config.yaml
n_layer: 11
d_model: 224
n_experts: 64
experts_per_token: 8
d_expert: 64
d_shared_expert: 128
activation: "swiglu"
moe_layers: [0, 2, 4, 6, 8, 10]
router_score: "sigmoid"
normalize_top_k: true
routed_scale: 1.0
balance_loss: 0.000211
balance_bias: true
init_std_router: 0.00896
lr_router: 0.000359
n_head: 7
n_kv_head: 1
head_dim: 32
vocab_size: 32000
norm: "rmsnorm"
norm_place: "pre"
norm_eps: 1e-05
positions: "rope"
rope_base: 10000.0
rope_fraction: 1.0
qk_norm: false
attn_scale: 0.177
tie_embeddings: false
parallel_block: false
init: "normal"
init_std_qkv: 0.0334
init_std_o: 0.0
init_std_up: 0.0334
init_std_down: 0.0
optimizer: "ademamix"
lr: 0.000483
lr_mult_qkv: 0.7
beta1: 0.9
lr_head: 0.00335
grad_clip: 1.0
warmup_steps: 286
schedule: "wsd"
decay_fraction: 0.767
decay_shape: "linear"
final_lr_fraction: 0.05
batch_tokens: 32768
seq_len: 256
doc_mask: false
z_loss: 1e-05
train_tokens: 306700000
steps: 9360
dataset: "wikipedia_en"
Below are experts of layer 8 (counted from 0) of a mixture-of-experts language model. Rows are named gate (a neuron's input weights, with its number), up (a neuron's input weights, with its number), down (a neuron's output weights, with its number) and show model dimensions 0-223. Each number is 500 + 40 x the weight over its row's rms, rounded and kept within 0 to 999. Numbers have three digits each.
Before each expert's rows: a language model's description of what the expert responds to. This comes from a sample of Wikipedia text that the model never trained on.

# expert 13
Copulas and articles in running prose, such as was, is, were, also, a, an, often after a comma or a subject.
gate0:527501509555538547537493535538500469436507522444464491515398510573425509489521453511504548586558489492488519506497409546618531503499490442454467586452594454490461541524471486439521502530440407514483527491489473509485538509484528486510564527447495502528434517591554473586488606484441495530457508491530514548469546499508499506523519435488544512529529442554529487509519506451473510474531524431448518436522540499502482492546559526517535509487472476484488434519515503487437440505534587446549508466444608502502486524461480506470468475539495518470485463495531537534529435478547470494513534504563481516436431509535480548461451503521470554456550515498515591514466506542443480462458
up0:478469515527519439494447541406543500537463421460541482436455496546501427580477478509486467541467444441501461491416459539526495499505495508498480478492464534502459499435548543509467545524529461455568459506494533465501484511469453460426508539477518540507563522422537490541513551475510494478444492495463443498419525581537501417451557439466520563463569491484560470509495454560518538506484481440477532499523503499510456519479506429504543495487485486534476512473513553457483442476518504541494424565415558479529573498480532489523440478403437574469564476555488498527446433468504562498496493462568477632506508391473504488481521482509492469528458476474470542472492509476482515502535
down0:540463510499465468471475423488561511501524484572511475510488466573505494443443497488469436474479454389551447485560559533428429500498537594513527537475576454467482499493551478530494506465513523441471485529493506434549501523516507528403493553465484492471466507466464510497488486487500541529453506549428467452509454521517529556532503498459488527495529529548443511522509422508498514495527467491470460464539434419462479558551547493576406535454532534497525562585426555517412539482521526528446486527488547497614461467509541468477515510564454476464426501510478513498523553490495447534461517484531485421485550467441501475488514571556512452488538510509469477470423504436501552550494
gate1:544489423484463513450527539465452519519495511468515379525542497516557448552493502556518449544534507490503477513523507493453476464487481478445539530490495446546549538488540527457530487581482470423427530442582482527513488520525444528541457485530533572533464513512468493501486524531510553513520483551522522556507553438534549481440475445572560511466533482545488439476509538538522441553454474467587461526545521497483517514447555510507455540416541477533482466506482421554483493497460426464492483576556559568571408491535576521469423416465463498526495555550550441511503516523423560483451509545524531510525536545507440516531483511505476502427557471504531510506490544459465537483511
up1:450495502443479531563474538433492535509560489444502496520447480570545511536484489580487486519511532479501475520514470487516492506488489500514463539462468488487530409492464489489498451515521392431492512484559490506458493529548492508561467534506488595512510493517531528540478601536523538512606498537476445563506541502475517463513562549536604538489446502508471454452488500537534547503492503475544474498511486452494550473534493537480413554474529509547500420510470516479543515532540422465514453590523521532472443503496498583503443504502467422481526509517494568544527539514474470491454494482542441540558488461466416573505575604529549571469582507486507507391547493506481514521565
down1:524510540488515470514470499480507454531523474497499504453539482440531497534475524514471523489476446493556566479517479463489477461432448561497509504555521503437538495516563481479483543452457553534494489436490443534494569529532500444522478492493503505476500501476560469500508480689466524503518491429475527443438499478482570499442464479511483510549533479446518488506440518459502559522532470519520553476409487514477516488555522390470566514524512513530513521533570493513494526429568523604516438408550489515540492541494543499495530510547513507605467550460402541511508485487549522444556524467485488480582541508479570461459460399481396455534485528478488476485476530466512517473505
gate2:519492515536504537478509436559490534530476485451537516487469535523465513514532522414480512465519441456441517556501510503473457557518508502439482506490539401529498514499524520496507517538531470548523482474489534433514566562500507494541484491586489489521529505484517540512509494539566490445521593493584397508453524563517511467465414531454471511419567447505463550473473460485514499502494510474499421454538501538362506524459488454524519500441505437447577467527576531499500513489508453503532457570510517487545478485541499472602527517477450566468529508409487473539484492532412524516516493484473546450496552474486498562462426519443495510432464508505575522512530421514552535482590
up2:561502452540469497522529556471483480468474504507399512522537530511599507475551448568487515525530504519474504514548490537486513517459459416521535444504484599528488434517544519510504492456506520544520530488535481496534448454520491488469545505511496495400519504514551475462512579468512528518398505471472526518458492483532487407471492508566598442472495505493554502486540439444467563573555434482474497453564461467469411471429499511475473497497501545436548499525514473515501428465471535477513581518430539524445471464445561453438551525465494492534546477469505502468491552488448499496520513492416430529508387462492503492561506498519481457490510439461548447527458478408442481506497
down2:467421513547527435470477478495550553541535490528560505527551522524499467514506480445449468443476487476442440453494464498393467536447486474461446517514477411525521471525608470449571552585485537482461482426461462468527491418441480605468574475483446528516552469470575485464550465401520519463483451479518475538513497494534541474500527447493528491408505549502488517490509562504551518493548516523524500479452587469429451478490488587562476502465508519553537469464446502517506527498524554484539454472494517438532476517482499493474481470542545524546449513457596480503547488503508476454467479534529521481451544486558461541452481492478529564506489500459464540466525471496576497436532